Experts of a small language model: 96 SwiGLU neurons an expert, 4 picks a token.
Below are experts of layer 5 (counted from 0) of a mixture-of-experts language model. Rows are named router (the router's row for the expert), gate (a neuron's input weights, with its number), up (a neuron's input weights, with its number), down (a neuron's output weights, with its number) and show model dimensions 0-39. Each number is 500 + 50 x the weight over its row's rms, rounded and kept within 0 to 999. Numbers have three digits each.
Before each expert's rows: a language model's description of what the expert responds to. This comes from a sample of Wikipedia text that the model never trained on.

# expert 28
Opening pipes and column-name words in table header rows, such as Date, Result, Rank, Pld and Name, plus some odd word fragments.
router:469490550420525476562493490555514526504487548511533539518543483616471498481483484512494521464487481532443509433541600503
gate0:533550510474463440608517537549413536426438471460553512517453432462485611588460574541518461592448441517478465455496511511
up0:550528480501474458446513531486496452591523440499550470458472434440479415585498487462525584507453563402530438459552478571
down0:419508452859460384500451466461631446529503505502511520496444474497472526511446404473503541481451516507565445499412456511
gate1:524530507535486576501534547548473481409480498551411555597453488523531567548526548530384487492580509626468601461379440515
up1:489496474563577499476424510478460504555541490460461466455470533492529497545545472520541539407543512419520459508552482531
down1:552591493445526513564532513536505501598538501453546550497552460536546472484589536494455440436515519419473510597428490531
gate2:446504520458486525385561539447527457488590505531393419576515524544608480426486518498540449516598465536516557466459386577
up2:480591558475442493579413517518489537360464545506635524484531446433434487461589405470461524484474539448471471526447578495
down2:468548532220645507562496451553561600429497437519554494480493491564479435479527491509542498566541539580593485498556587543
gate3:497476490470476477425455554496541489495566417517516540398518498462480507475529466455500504491530446532493566487628531527
up3:527507544473593491446520433484414462468523613508559552524559456521485628487463507486525490599472446522455497522463475459
down3:553514484381555462558489544513557473446464606515577520506452515447529507476614435474611421529566472601521498524543528449
gate4:396519538572482514577520420557421530495476484485553536448458437509456558519581525448444455497545535479476491486555501490
up4:520440536510589543369510481485487491551513529488491583511455490437491552509466471450534552525484509605502555441529577510
down4:544612415348425598556511587479575490591552479454538510473413453524442512514443498407560533530476442529509647461455473516
gate5:509531515433512498570645437566511564522534515475395525531460472579507541517516551508547522509528530324511443456578562468
up5:503582413448536452649591646545439429521527517474473563521432477551503572468532465492458488471518574522517442475515537481
down5:520586487509436457556454402496502476568608549482415476456524486409491468513485455460510595557621397577464601553541426494
gate6:499429569410523412456442522523543463457594494510643461405527494478582465496416534510573561556546506488466450502467515550
up6:504460540409455489387461497491511494584508530549615380543593492526549524538475529518589492533586463486547491433523483594
down6:600506463797551478480510507443514460521494470570508585483484527628508524526586519439474506463460473501465471579492452526
gate7:473430465484522479388409464494573538498525464573448468466485485537480412574468431493473457482448637467460477497411496472
up7:523429539466490470522432484468536405585485512525561439337483459501559394467410458432476494503451516386524528539449497414
down7:518453438636529513478481409356466388478526490584501468430445544511431513488527443388558467434542496488388546463473509443
gate8:446426496441487455467422438423523597518491457498554513463483490566437559584479474501461589522489546451439489502426480618
up8:511501486596512597438585521497506456520564551564454419589486546470491418455534463509487494444473435556548480462489477422
down8:434605460223510512400569541562596519528459507477525461461525488492478420572418497501453521585465614514565531424545474476
gate9:465619527497495559500605510520472482535619479509438536451459567513472469575474574583564471601512515461527497462467443558
up9:473500466476455453574490536492532501510527499447531505486587585490525429469464461478496499412462360515549539488575654440
down9:529603545319548468501553507456488433483462439498518477483486451493538555446457446452563457512558490508603492528496487578
gate10:513485473549471448471480552443513525458603514485468403539506588487367505490484481515416578589422498533473430609514513459
up10:471475504460538447432560476464523563507540506587422528440572556459504541510428505512513470506570435453546560449515553474
down10:456502560283481445427450541498586477465532506507551478591519487439469458486486543539459484504494531501559472472576568512
gate11:472457462454562452592461404572556443424513551559467542517501566543527532472500488569448472544532527582497384487413479496
up11:522532476459488497471443444533440435580476520555535540545489395580526523446519472443461505528434491521453464488355503563
down11:573495460411456529456552550518501514443507455485518558516441471447564456548552523588486467546476484540451413562477462453
gate12:481490544462518482501531557494505552533564442492478442503507510575535454455542509442422551460506569475460512373485480408
up12:480495520512511463542417559511560447509460394562524470500474441535510516422594463477455427465492616509434522487503518422
down12:523538461683568456506526462469468505457503429500445566536466459537405579449483546521526558513591458485519497515506453551
gate13:509409484493447546478566478474581490563465513425528561413510521468529469443530513590512415462500421506480493459530590524
up13:557426425519449462458414498498472522578537452422463482541492466532476678506538548389422408464396518475596558469413448526
down13:509530537431488450473573582495548508478502508413492539538461504536465570452513433430511453390483578561441506341559464539
gate14:486495602485371515480519417504411412481488506540509485508517554412507528515503521540476452470481384544513459546584481387
up14:529499419514559559614516622452538497574540525442483431497498480558489417481526566479375549484474506576475575360518553523
down14:470414415425454525462508632454555557511483508461443471469532465508459474516411556582501512467524441486535477457591456539
gate15:499546520490455547431498520493446548498508379469456425450548467517439536630599486443457384519568468429522498462501523482
up15:397514523499489439465474426522524537555516480454440409499554470511476461544545410451471480531577528486485467537508441565
down15:489484471565577479462525511449455487550483559510470564504521549526593551461513531514442569444556501447495480584505564511
gate16:529484447485447509401527484465586402511561558484529549539501535427510458477523578541525448468498507509456544412528419477
up16:517534492472433540471459572447502430566486480536476415474480608530537434539496477579543562489517470517508481549479455553
down16:468517506379445530512484418468381502547531520553529515471588566452546454507467460586466563595463452487538546486481573424
gate17:437490528497499594494488494430534527534464454539442543493478612561488502420456437535452501503487563452561405553505385526
up17:530534439569573467477479414521499560454495482456509474477481557533516562538454533551562408556639486502505530391527529542
down17:457543463350609367469426411455484512369436496578482443458435469506565430460454454502489558421533516532526482518534506511
gate18:550464561527540515529439502509447520506502388464481495452541519520498552545534384463490479456531564481449549573541445436
up18:506527468512514543535502605466481522447544543568563512495525274458511462518529673416501510523521454455511478499490427471
down18:522447510240453499557467491480507475551494497519498522537446526440555484389457465507551472520515479510471468588525381555
gate19:508428499412476489412402573485535472583539554626498414467479569481508457572439460439513447452413482374513503489430537408
up19:521549445526466503613497457450431504532599486448512593476468455548491561445480595457450534567419525476584470436533464561
down19:538512565463479403569423463568493571494504491473514511494588544520491500494474440473471499509520528422547550432531498536
gate20:451476430562526399407501491469506479450461537533530499571501516499500453596567512462457499534550470579410541438502506466
up20:478469480542521558563540409498493513491563473571486508480629537419547585414482455632579395479495575515560506608563495632
down20:541533577264533562524476473538542521476393441517471518555581493472571560522494611581544418422544502569560500525454547433
gate21:548571522526445558535528475472513419515401483549514518596536611570573524512571544549582383544566445525547482586476527555
up21:517468537494536363521462505535458563422552544443592506431494439464468459512386501521450546555369517501522472590512474408
down21:514556502166536459498555426518489495435516411524481503461601559487490436569452423533506561601459525484595584438536513515
gate22:492486511443551442482616487563582506535509497495485539452483526483468469474509530522415463485460562561493444533497543516
up22:505506420443498472530555572485462461511542472483407504474473611479422493487597478458423487473436455453576542431551590435
down22:467495536487549481495577415515519422572560473439587549486555492508525555550456500551497523443482481378422479398474503489
gate23:475465509621509426517513456495577713419478522406450548502445455572447431465525533539542545570504480586430504528499552599
up23:526449481521504543498541440457530417539483482551444484529525522463505537522477581551525446491549513512471415491457375458
down23:502582446395560481534543514529474502562520459342466463545485522558518554511493496494559458520446575576562440492436467474
gate24:517491452441439443481482577475626537531496439563508500454485590542580481492411537496466517439449449492606543428430471523
up24:541522521549515547497489512458471486449471453473559496464487467439438434480567474452430488625553487543480538579526447544
down24:443531549491493482491516426587547663482466439530482543455457553533498369493490498510523554580498484533503487509540479458
gate25:517490480541605478487454487544391518544463505419455601542445365481468503526461630408599491479546492491483422589463474476
up25:516543469510463515490522502487519426557512525584480520482612576507517534396430475529514486530489444496594507460512530479
down25:391504590175491427523473498481602482506462482504514492510433527510490506475508406549436541561452528540565512556478503512
gate26:527437461500598469485431498514591572372538513528455442380547486479505447421497487474553548458553478465469443577438503501
up26:504544551505510487524516473462546487481572518435400460487589547439505453478420402476471547464584493521551510593477485512
down26:475496464936521509482487483466376446506497587455542544501505443491470524501512420509554485464576427518419443570439455457
gate27:548452533522495602572444492536386539490474456373562494515418476492446536523533479516512526521483453585452569553554583629
up27:504506526449455575501411532440430524511551417404455520496439463498418513528498510512541533544525449558414591499609514602
down27:485409518674417612455501466491534554474441494492523458400566494544418527539448571485459417514476490525517536479493562397
gate28:492493530522553569519440522533472567541514487455552589588592442501537508450481449496496531451523498527474535459501464479
up28:508540459469465505510468519496492497515513522521476420524403441472494577504618563475596502520529550502546484476562524555
down28:454474521188505517469492514597505520431556471500555421487472484447515471556520453555495430508508515480521484463513527531
gate29:479501464493533543451373595490601495504431447576532508537528589549512477515482486535411389486571541461464514463509544590
up29:512561487496473592523443504521510443433527466533430420478482386461416487539502519462506529480506557528426478572473517486
down29:448504438623484555508527592465350518524526363422525554538510525546463484548538556467595516442384460455535535455492464445
gate30:546471478481513548451536553521541502563467508539462426421478521483570422559453545536495445532555516425545421478462454479
up30:571496428513592545510485612524560503521486477446494475539438435565549528492527498465538565387525474443523570448479543462
down30:571512590532505507440580640525474499508472476471571551519470525494486490528540464453490435453531539518458512452437473487
gate31:507511582489539504495487520539503502641502505497444385546493481580517426591439425450451366507543542414490469427446499473
up31:485506571517481576493547488523503532576478424490503377489521507586473522435479305434427338492389528446472515432477535467
down31:561540499618527533486535470523448459442388440485481493465427502481518531497453575461579484513548428492445444557618483450
gate32:478566500506578549580489447487525528412554534568526514487561575465525504470482488590464462481584537546545489618493555438
up32:480597426529564579481462435462478568452535582532432516501570436499532464480540494566509556380607504524525509576424522555
down32:532422545741442470549537444456353487529506496471493491490517457501445599486507543456446547523428461436465449544414365508
gate33:497491443511509454595611461507532427444537550539427526515482515513543408494452525447536565517528511473596470526499529540
up33:454386510464460468520491532489495428462540475511492487450491513509497486502417488491505520503497569465528481526475532453
down33:527440416484487553574547471475515413466463576509515463534569473484530507528506433479544480517531483495476541576479464462
gate34:422586465545480456432431447440425465603500372498517428496580535586476569554602411485415363514443505498398572442569564529
up34:547513480540490538524514494523549552528652500488494487612570584462500553440426511558495463506534450636527441493564551532
down34:524541542372505542566617493587511519489500473549541496532588575394484471529483503498483510487502529521551508556513522509
gate35:498434419492413503572558526533583529471535489526476510428503509531495487468500450434454553520476434523527541489470496544
up35:489486518524488572441551468457479481499523478490452566568455499581582532448612517540508519394482575530419513567588451481
down35:472496503439451491477449501529470462512508544487547562588503514481423453519513465601469460577455493522575512369414530490
gate36:497532404532531593510500441499466450472482468418492581478538461556552426397543570449407483450521472542512450573452567532
up36:489476476514509630423467563546520458547441499552462532628556527567454578504557444509510443468554488581364600494480488506
down36:616497489499431514523519473585479494575495552476471460529489555521470491512460478523517540512546540413427568465582496500
gate37:433550597502553429477493529491533529535471448464452444537463529512504407508535498423510631475497454496510493498541531524
up37:543615494495485506478466483449509447591521492457570558474462472432388517557479493425523503496499487445506372530535451417
down37:527475464469556473501587499490514539487589464461488462462456576434486522449604507521522485458501501422403496518484428496
gate38:521530487510471506407416600447455450549455433589497505468486526491500399587553535500480561519508502507456496604480406447
up38:469504542426430516519430508469453437555391487563562500496528523519530418483381567568497452567448495506576493547505483402
down38:544499467691557428444469525443506562527424477539428496506494500601516529481433452483553460388556515539528483516396529520
gate39:539412584593553521491505459487496569445504406548439481517511545514507442499509480513544458444549544469464438485435373595
up39:569481550506493537500545528518536410524486470476504551496514429440495426383516464460532517380402443509502462544447458513
down39:564442589440417523502483512500515503505458401405456551503446473547532562485469608508462551530463519452532504442423600551
gate40:488514445514530551597566465542507491525498453471472439556495539560442529470575498488399496528527499458473506434493503486
up40:531477541482481527516408514463549460530413523518465601448530556468529578529465480508557438476471429501488535560571568535
down40:566489489375498477613516496485484542493540507516491466527535479450500490461515559541532586530427560487545526522508476460
gate41:486465454499518470528566449482434442500418524529458489585558554504489490505554487434412495428552450444511486466558471537
up41:485562505490425414593646439539420473491510501418499536553450457467453551422535523476378382589580438543346535506545501539
down41:518499496383462482479469552551583496573476431385523527545443513541491508449428429446529518499453470519532534509422482563
gate42:517436498464540498403551553505570528464450535482476460553510559425506448516484473568435455471450519426546563404436517457
up42:413485469506435528548523423501419524509596530546505504503546372541517541471476477517514564503540459573419426572556505545
down42:425456462322551480526496537596523461436501460523503464538434550511569502435517527560501540556460510428563494419530547531
gate43:418453548510506484440575476535462415557478441452467444402483484483502450501517552514511516576513564513483456530467572517
up43:492437490493494495607542556557501477431444550503525621567436494487492608393543570567448434479482564543425556499511460516
down43:517562572426494535444401412497522442532520479590585391436503512431470463531492467454565485589491491428532511535523478508
gate44:494495437546492442509539494466454526503422551442422697499428434472563503485495571507508478497524451542497528459564381651
up44:554485509430361518563612464527536396548551430481463499500502498449432444459573533400467510527493490462512448545476501480
down44:526514462413515422487530461520608527504530479427450569519496488444555509393496439541552479464481572588434446406543493507
gate45:502466542523484475525505506521489556389457553503558427508552577490490437422436422512537557436386544477452436514554435417
up45:433461550430478508452490449474550468447454532566556404456482498473488511421494506548502544478512485488435416554438548401
down45:476579395783501445473498489502515545506552520416407617484437533523463510509555503440464463463524420496462549541470475486
gate46:526477468510558554499431460539578623538497508522470471543487476569435495460554483544450502522516452480506538497500644480
up46:516457542464605616474420432492560554487495517525421464503459402535433437570533504510469538467495538493453519450590554517
down46:557538481520576538518576440457500496540451390517492555522522546426459452422433534550491503471548435462546493620453591520
gate47:501474447497540494559488523452509486405447567541467567495581426533583513462409616490589474442511553405545486501460484543
up47:561471394483531428581571527473479578438466530520504511550548460565537523455508619428649477441452642490462460448442417522
down47:556409465663519584490493500397440393555472527390552402476622453376515517494504522522461515539489458435582524477461533552
gate48:525579562450511530509462524536532477527545529539560481504503530526563430500408423572418426398484655504498571506530516512
up48:462427547489505457623486472526465598468490541442576509456528334491494500410559490462400470549424458417462478565481531450
down48:484378490556439411455383561411514485498574559444465478533514415469486508480541454512446411512460554512623508472524488494
gate49:535405490508489444441555526460517502535510506511436526515585529503498432450482465457583513458485484448500572479432545445
up49:521550456472478521493412551526464470580505599429526386494444404548540549481484481433357538531552395569489430448548474515
down49:472541542375551516481574482519446469449449430534523526518556514498540473522439472563531460477502502440527533493508489554
gate50:538502530519476607545521435484516379446462524495453529447512508466426540476486562555487412460569560551438501534592501452
up50:582499459440418374493430593474512433390457519500530438450467513481488479464417554460574459556494507433454586408506443488
down50:536564432555491598493527459541467540530526539507515486431391525543469444481530479499518557556533521524469493455556520473
gate51:448400535470475494564534497515515440414461519537565567394508533452449511483516502489503504491448502390504514430544545452
up51:437534455571484679493494548517506487525464469544444487594476489439524552494494495574482527435463577471582578397601474477
down51:532468374452534546514462590480495468442489473539430398589551358471484507492499433549536519476475540480493448492530427541
gate52:454535500580557575602479437460442558437566423493400553485519407454526549421490479497520574492540534447556484496504456512
up52:563499506498471511484582581465599486624521552492504471493440578527600452548438515487473499495466500575571521531542496408
down52:539475518297443600503479454594541539489454540486497534553482541471491488430510473553500459471533530610447406573498483513
gate53:451494502521456526435560459440485455457537471564434525537550500524480478448487436516516528465612542524489489522495436468
up53:484456455508433537453526456465556508520563485507410488549544506506517497501488479542602528463589478478526516490541407468
down53:559525506905535477547539497388475524488506504456470538517555460470416574522520524427471518400542490495429505535432459494
gate54:554413552458535452503520537501499559490520525517504475480580547478579550552446540483514500454472613479580495477540555391
up54:523521545425535421439489545484445543510568559523523493476575520460504502528513473515498534527394651573521423533483518473
down54:442506557556521467443473518588513512504545539475494460427598560499566469505472407508509512543533459486488490490496483541
gate55:442522488519497557464557519556405502527452485497477532516529415458460491452519538479467489445583481512433403550483534485
up55:547588339593498532483489519435489542523496414505404449532506522535390486518546501455399506438472504495460484554497468536
down55:471459522710564417542461539485402417506512426582504566565563459494483492499483472548499487476509515474428529408515533486
gate56:496406566485571453450378530587490540507482524418475604558419544409489507505447555596490577544480463392573490454440563618
up56:560502420544451420511547496523531512435487558500446504546496367513457551518457557445535504451455522502513499435509472440
down56:511515474724484517529539524448476546467444502474392521477471494575521547483551515472473516421508523497445412517462436514
gate57:431541569574438528465525432471523569546525467553542494584535542492536480488571474586478451499547491550490495555512515536
up57:427468538470612525553456540476515512387554459570455484533553489520421447532406488465565558624412481434530490486469480443
down57:545566506285495493555531448467508540474564526485452538462514538491560467484509480563498488491579535518435512436534471561
gate58:449523459494478502561505489508572406478529532450420525531514484442427539447502442544432497492452494540520440505501547535
up58:474567474514490518545451424472531431492511533462480607545461472472456519424407560449491530580427580534543435508462527538
down58:556495577630498434539468542411540529474525475495450573535555439469493491471513473474528464442571468501415520505450402533
gate59:491535483536604541559542451489499551440503581458506595463483491473565483437440463554438556434400489533639524470507579494
up59:435451594444471438368454478536524453516503536555536492503512568414554562589433498534583446563566434454484501532463521418
down59:495556460270411518462477482519622481589489410537527558469537586425500445523458565499530492584540472474514526526510365522
gate60:446567489522579492421621542447487608521530565432420542470518448524467459552491483520578572491520452512460560446524593374
up60:550517524480413421521486501473491414544406534436640595494426642431528482491473549518426465573451540572509479551492429500
down60:456530514479439475505499539658557508431555453598522421511453435493469408515540490463570447524477505442472475514566488486
gate61:557460511564523501545452488581520445523495406449522477467529494543504425563591542403547529505463539544549543473500546513
up61:469537538477487506535486537465509497474497519498538509496506480492528468530467512496521517586577594527558470521454464529
down61:544577555671546517430491460434418481508513489520497582490544518465448558457470638418487499466539420572479553564435352470
gate62:488554457487451571623471496524452562488496487481528548492569382508461463486524541529467522511508476480508645518519577569
up62:507543433470483544528467465486532510499536434514607572477508638543513579486511559466439422610492499516537534460550498568
down62:464518480643483526560439498441492510545516507542578546552452486572498481509550465498541584492472522453482540496432472476
gate63:551538511505571513451562493493489549490552460594459469482504518495454445464502496495547563534459617499593408568454576378
up63:556454512454512411411558480471486547554483563494500518515498514521480550486427571527523491549384498465513526546411559509
down63:552537441662476492486493512395527456574450506496481601514440481444533530587497534507401505398470479511501500467421448572
gate64:499509492510532510511518529506552557411476552520543495454537461500553395399487501450571565492539516499464413416473554512
up64:517556515502465550490464453484406466457440435527598522552515465544432513520509479622540441598500603513408509558527521481
down64:502553414616400469439507459520637512513545463454494483484456542574579404542488567511518525500482475473506473495486449454
gate65:440400421547543582449467387483526447623551501480439550561524563559545489459522479568419421432592406471450587595528511458
up65:504463508518452558441554373514495556492425543537443420443480498499579511523534436498520505455481441471470414511518543500
down65:443487543555524547556452416463500415505561546457521579499565392379460402457492463482491458572518381571521518525478480461
gate66:509500415567569490516457574453599456475558544479418436464454502529544475463528437490466536456532531534524554545521514507
up66:579499584512456486552533533552470384477528583523584525486461510470531495482432516517598515511568464555470492540532519418
down66:390560483468516578530572494470489477522477484454499398503532471449573504498468464499477540501455545405519530540466367533
gate67:450527558471504500522467488516458621605510520499590598485527531465553549550512587598603467459498499524468481478394449562
up67:546419527445450423490431504508523541526536429477447496524507483577418518518524496468486547584419423393475587465616528618
down67:446488570440503452481497391488563453506557419566521530449545481473539516448601543482579537491505499469482527496441467465
gate68:513528479560473556540529524497558517445562455483421415487489521461467419549469433471479516475419471421552528427522521574
up68:444546458415440469479569473479467453475482503589527535473502575479521528474506510473477396548557564402491487556540461510
down68:483546508377530453573550509535493461503468604548458390541446441504500530554522519456558535453495508512492526574518534562
gate69:540484499532483651425560307535423475474508483477479533474448528468430504545511521523525464440398580547497485530506513448
up69:463458495571441496531394598494540536450441517522457413626487445486534570460506447573461466489634493449545500465537444647
down69:457497525261510441502479494576580583573550420532497544502407505543533438473503460506505504603461459484494474577535491481
gate70:526473367492552406508596520475486420496497520487504448510498420537527517424556454466438588433387586525517591424545478573
up70:485496577498515593516468415542415584524565512512548453546491386559429568533559438459445505543553540498531569506449553494
down70:472459476726616565416375512457386499551525498505509485511457483532479555444504444472566495473530432549432500431436533561
gate71:475506551447487522587531521502518497490492568477496469466528594455477570430476447514527537472529466527415483503524560505
up71:558570438544568474517584596507485537467539483451538559549520465532510419539445489507480457505508592579523494517463521556
down71:523439507306446464439360497506596516536514503453518453464520642476549459568495468524459464482484513501443518493612491497
gate72:531568539481536557445437596509475452611485457451440490505424524575508536511566507454487392500500478442468583418463514454
up72:530495485422512479491409428499557487418507608531552607460552476431509559497422446562511505419400550490461467561514544538
down72:486543544296581525480455429501496521548491411583498519456559494457470555487375468472603558517517537496571528494473563450
gate73:481430523486596454552497516573517545494460446499529458542521452443547533517514607549555575457505406570490472624499483547
up73:547554464505497477454544475517443426478522626501543554437481444458474529525417484571468506492547493623367528535423490522
down73:483456510230552529501502578471603466532444562523477485535520506565451524510534486505373483432425538511533432552534470540
gate74:432491593520495487437467413507410531458500512511558519563511424438469467509559585507602538496545525562460519457458451383
up74:471477523488539416422511486483441454473580472466604494495511472483502472358465488524486443444385559477452493505468562388
down74:425491588486443494531539523492466469448511524451648507541502489526469565475536474471569519525462522538538434514443511449
gate75:497480480433509431491494399480600494594461520471489483507476458500498505498499565552556584552527596491533497447489495505
up75:407559576502462472526567476514437492424544480510460505487476560485468529495472461525459469548455419493524487470601425477
down75:524578556374592508481506462562453502522557494541469536497493584512511483564590519489479518481554477508518485483456474514
gate76:464482509480509441475469420420511393475517569408459533438456505513485615442534482414454589564521486532527486599531488577
up76:535588470523497551484443525502443517472526466548485490501483491523460454486504425465395570591584523538465571538396519552
down76:455478550413526459605511554503551483530525557436453550479586414453559431469540548542478519521419510481561613532433469528
gate77:535482561526510512460616501503526541588439515490518564536504489514476557554414483497610461441510507491455545574477515343
up77:425514506520565457527486451511546568476441524451460563501542466550500554485389500551502507401442506472524464510483535515
down77:500497499609497550482382537565450459502474509525548458577501509419526367471473471467479482485613523496540526471584568431
gate78:540540523498442473518583491520475439551472562554484559451484446539466553563545553529534548525497490522430608442528427522
up78:491424514537481508459511408482498520492484475400441523515373531442468466453552479488432601524467454544485450610567545463
down78:477513482205583495458424488535537454578472505449505480459518465528492417501498473535473561447474576506556471522562563518
gate79:480435522485605497505541436518472532367452599450537566457466517551614549568503496572489398458461500482464522450447455524
up79:474526488496568503469474519469454572500510593371499571595462427581498541486499502499607462549474409536463503409528573585
down79:609511465374457611575509461526505499506551540567398367450485516505522494524498616500457510450470478389548415538513478501
gate80:490455486458512462562504603554498606478483490558571550507584504485455446485416515479461488631502500432451454542485520429
up80:480547485591511560581533577492389534444469470514551540533553351526526570519614446466537425418553553509413496439547440571
down80:513470563645506493488467553469367472554454592515505451515527541545480516527531573481513474459501407478545443439457555525
gate81:520434359487465465417575420507569509524532413487420488480453568525527531424425567478499475474429486426518533540530531446
up81:482478589532547471482488493479478566430491494531481501527440468464384490585508530449565586672540531603534529461644561460
down81:353505540469529470505302556455519449431485582544558534465501522508503463532513525533388596569441479452536578505455460473
gate82:422511578473520492557416412480543498437497389476558460478486500519404536441504499481551498460516421502507371529447525509
up82:536500459508389502497463497516511478508482606579575504510520503457576517556559425516522390630521549495461571476538483517
down82:483587523199536477502508441535479502425495451476448514461593512558571441505510464522555531591513555502532541490581553485
gate83:521571617497501474566607559576401504435526461449548531588537470442464386433500530528562537456430546538495382434487495526
up83:423497470512458512474435461522475464630474554495479618524534496441497569453458588550557369515541372477607522464512527470
down83:412479474657496480482444456484507501510553534474550542480512508513547465496538565574515469479519387434494529459488533540
gate84:467481567514498479392441443485496443576495512517469490552521535518489539525569539428603464520571424513469592522493589485
up84:489439440484516459492559517480488391492488526494478454549490524518499508506537532483625529515557495531436578481502559507
down84:530505515814531554540505539412400443534460546522523550539543483483481546477491477503478471416488485540476451583417424486
gate85:597501445530489429511476561466426518481395547549585451538539479520510466423493493410556540576528518493503484582451462508
up85:510583474488496371475493601450469454472434495561525435512501475493504445524520446454509634466556511490468443470456373527
down85:579542486661522434486453569423469520444485454439468601547494486511445526446485485497493514386499522564548443528528452477
gate86:557484489459476486585440487528463458338495607474556570473502475443463600451450468602521508525503468529501509404635592451
up86:511522510537412556516405580465462467573500454502495427552522574545519399548488500441515585482499454487512601486520483580
down86:448450533395494504601506544563543475506417575488433508497509448581475644412461493477539412485375581565463469395462529509
gate87:594565512506582472496539415527472517424636557466519539502496427457499483552485519524485571533374488505533480515549381436
up87:486621481465552406415451466483465415432590485423467559513470390467448519503492520469465499466466449436418574481531456467
down87:568499516557536486503515530528507493497542559499525573445466414484561592451548555388433490500596489555497429512552402519
gate88:420509461549491485434544465492548532590466482545483474524454499510492416601556525445525538497546518515532493487438489504
up88:496455446484474493496512460487534543677450527505534542567506455532484473488540472441456529447479557476530585503440464591
down88:552481467796507549449434541395521412507485507520464460457452537473489530514466517405526551454579441447413572519528374450
gate89:479483451552587508460432504524438437434451515382498471563460464516501520484571478484529497429561505497452585400591475486
up89:500507466542526411421415464452452467421461501463569517641466451556407482432508497493462507467491526512356516479544458456
down89:465488412447528540532527420478561521523527512483523424457428426443383565465432482456513612526504525464427465419498486519
gate90:476606495556493528486514491462494452584415379464490497458426570515473409487579469437519571481543406452517512571503441486
up90:503584568527478420581452507441461455466439441426461471584485612524501460482527454479576523525460423504514597566543531544
down90:522527380684474413424473587531593526456512466476469458512449544540486405535472506545469528557514479441556544507545568533
gate91:510505522425473485468477541484558516481385496512471446517414493468547518471591644546463482472576457594545435548450455532
up91:453557528406469458489541531459622548560420499489522425589489474473451627522597492482439521512568447606517559418413445464
down91:530449467687442529484550554513357444456499490524525459601463498463454443505419502562506524594503522509555600448484446521
gate92:575426492480414533472568590500467540502552504409535528505474575524504537510541443493462504512395430441460521474557466515
up92:452511463456467483455518539480503517538462419526518466492504526556555589498581464499529481501529547499440491483520397552
down92:477509515466492463521506556501560422507542527487527462575585462530555433526447479521453502521579552509490479546479474555
gate93:382434649498472563508423484540402503529591372512572434471477515447504440567445471496366498505497493482544419599430518338
up93:548481439412400478504512482558509509580464519536616528388532476485498535520548514531512458548387508442457501496454523375
down93:588631438308576452510604538420552607502444404515441490477548457539484531505512473567540565509549514526537569400505596535
gate94:508452479518474468585587551562566548381525570541454406520581471526553561585547443535498510403518504586443505489483540574
up94:541501541558463451524491543577589523461554539479464417505496537537503542577462397541498449433471470617426503440505579493
down94:559455492732498509510415524396455477481452523580545462487525509518479552515537547394481558494451491555473488607556439408
gate95:471502431430507540422585463496432454474577433531439479554478460478456560457401528498481521538494533461463495454529500564
up95:475521485540490493521422417501466527558405476540490503462507575500525484502502492531484425515583437490560470623445544475
down95:511562523428418519603379521504518488629513509507472540517536474562568501507538484588524444552413470434585477559427620587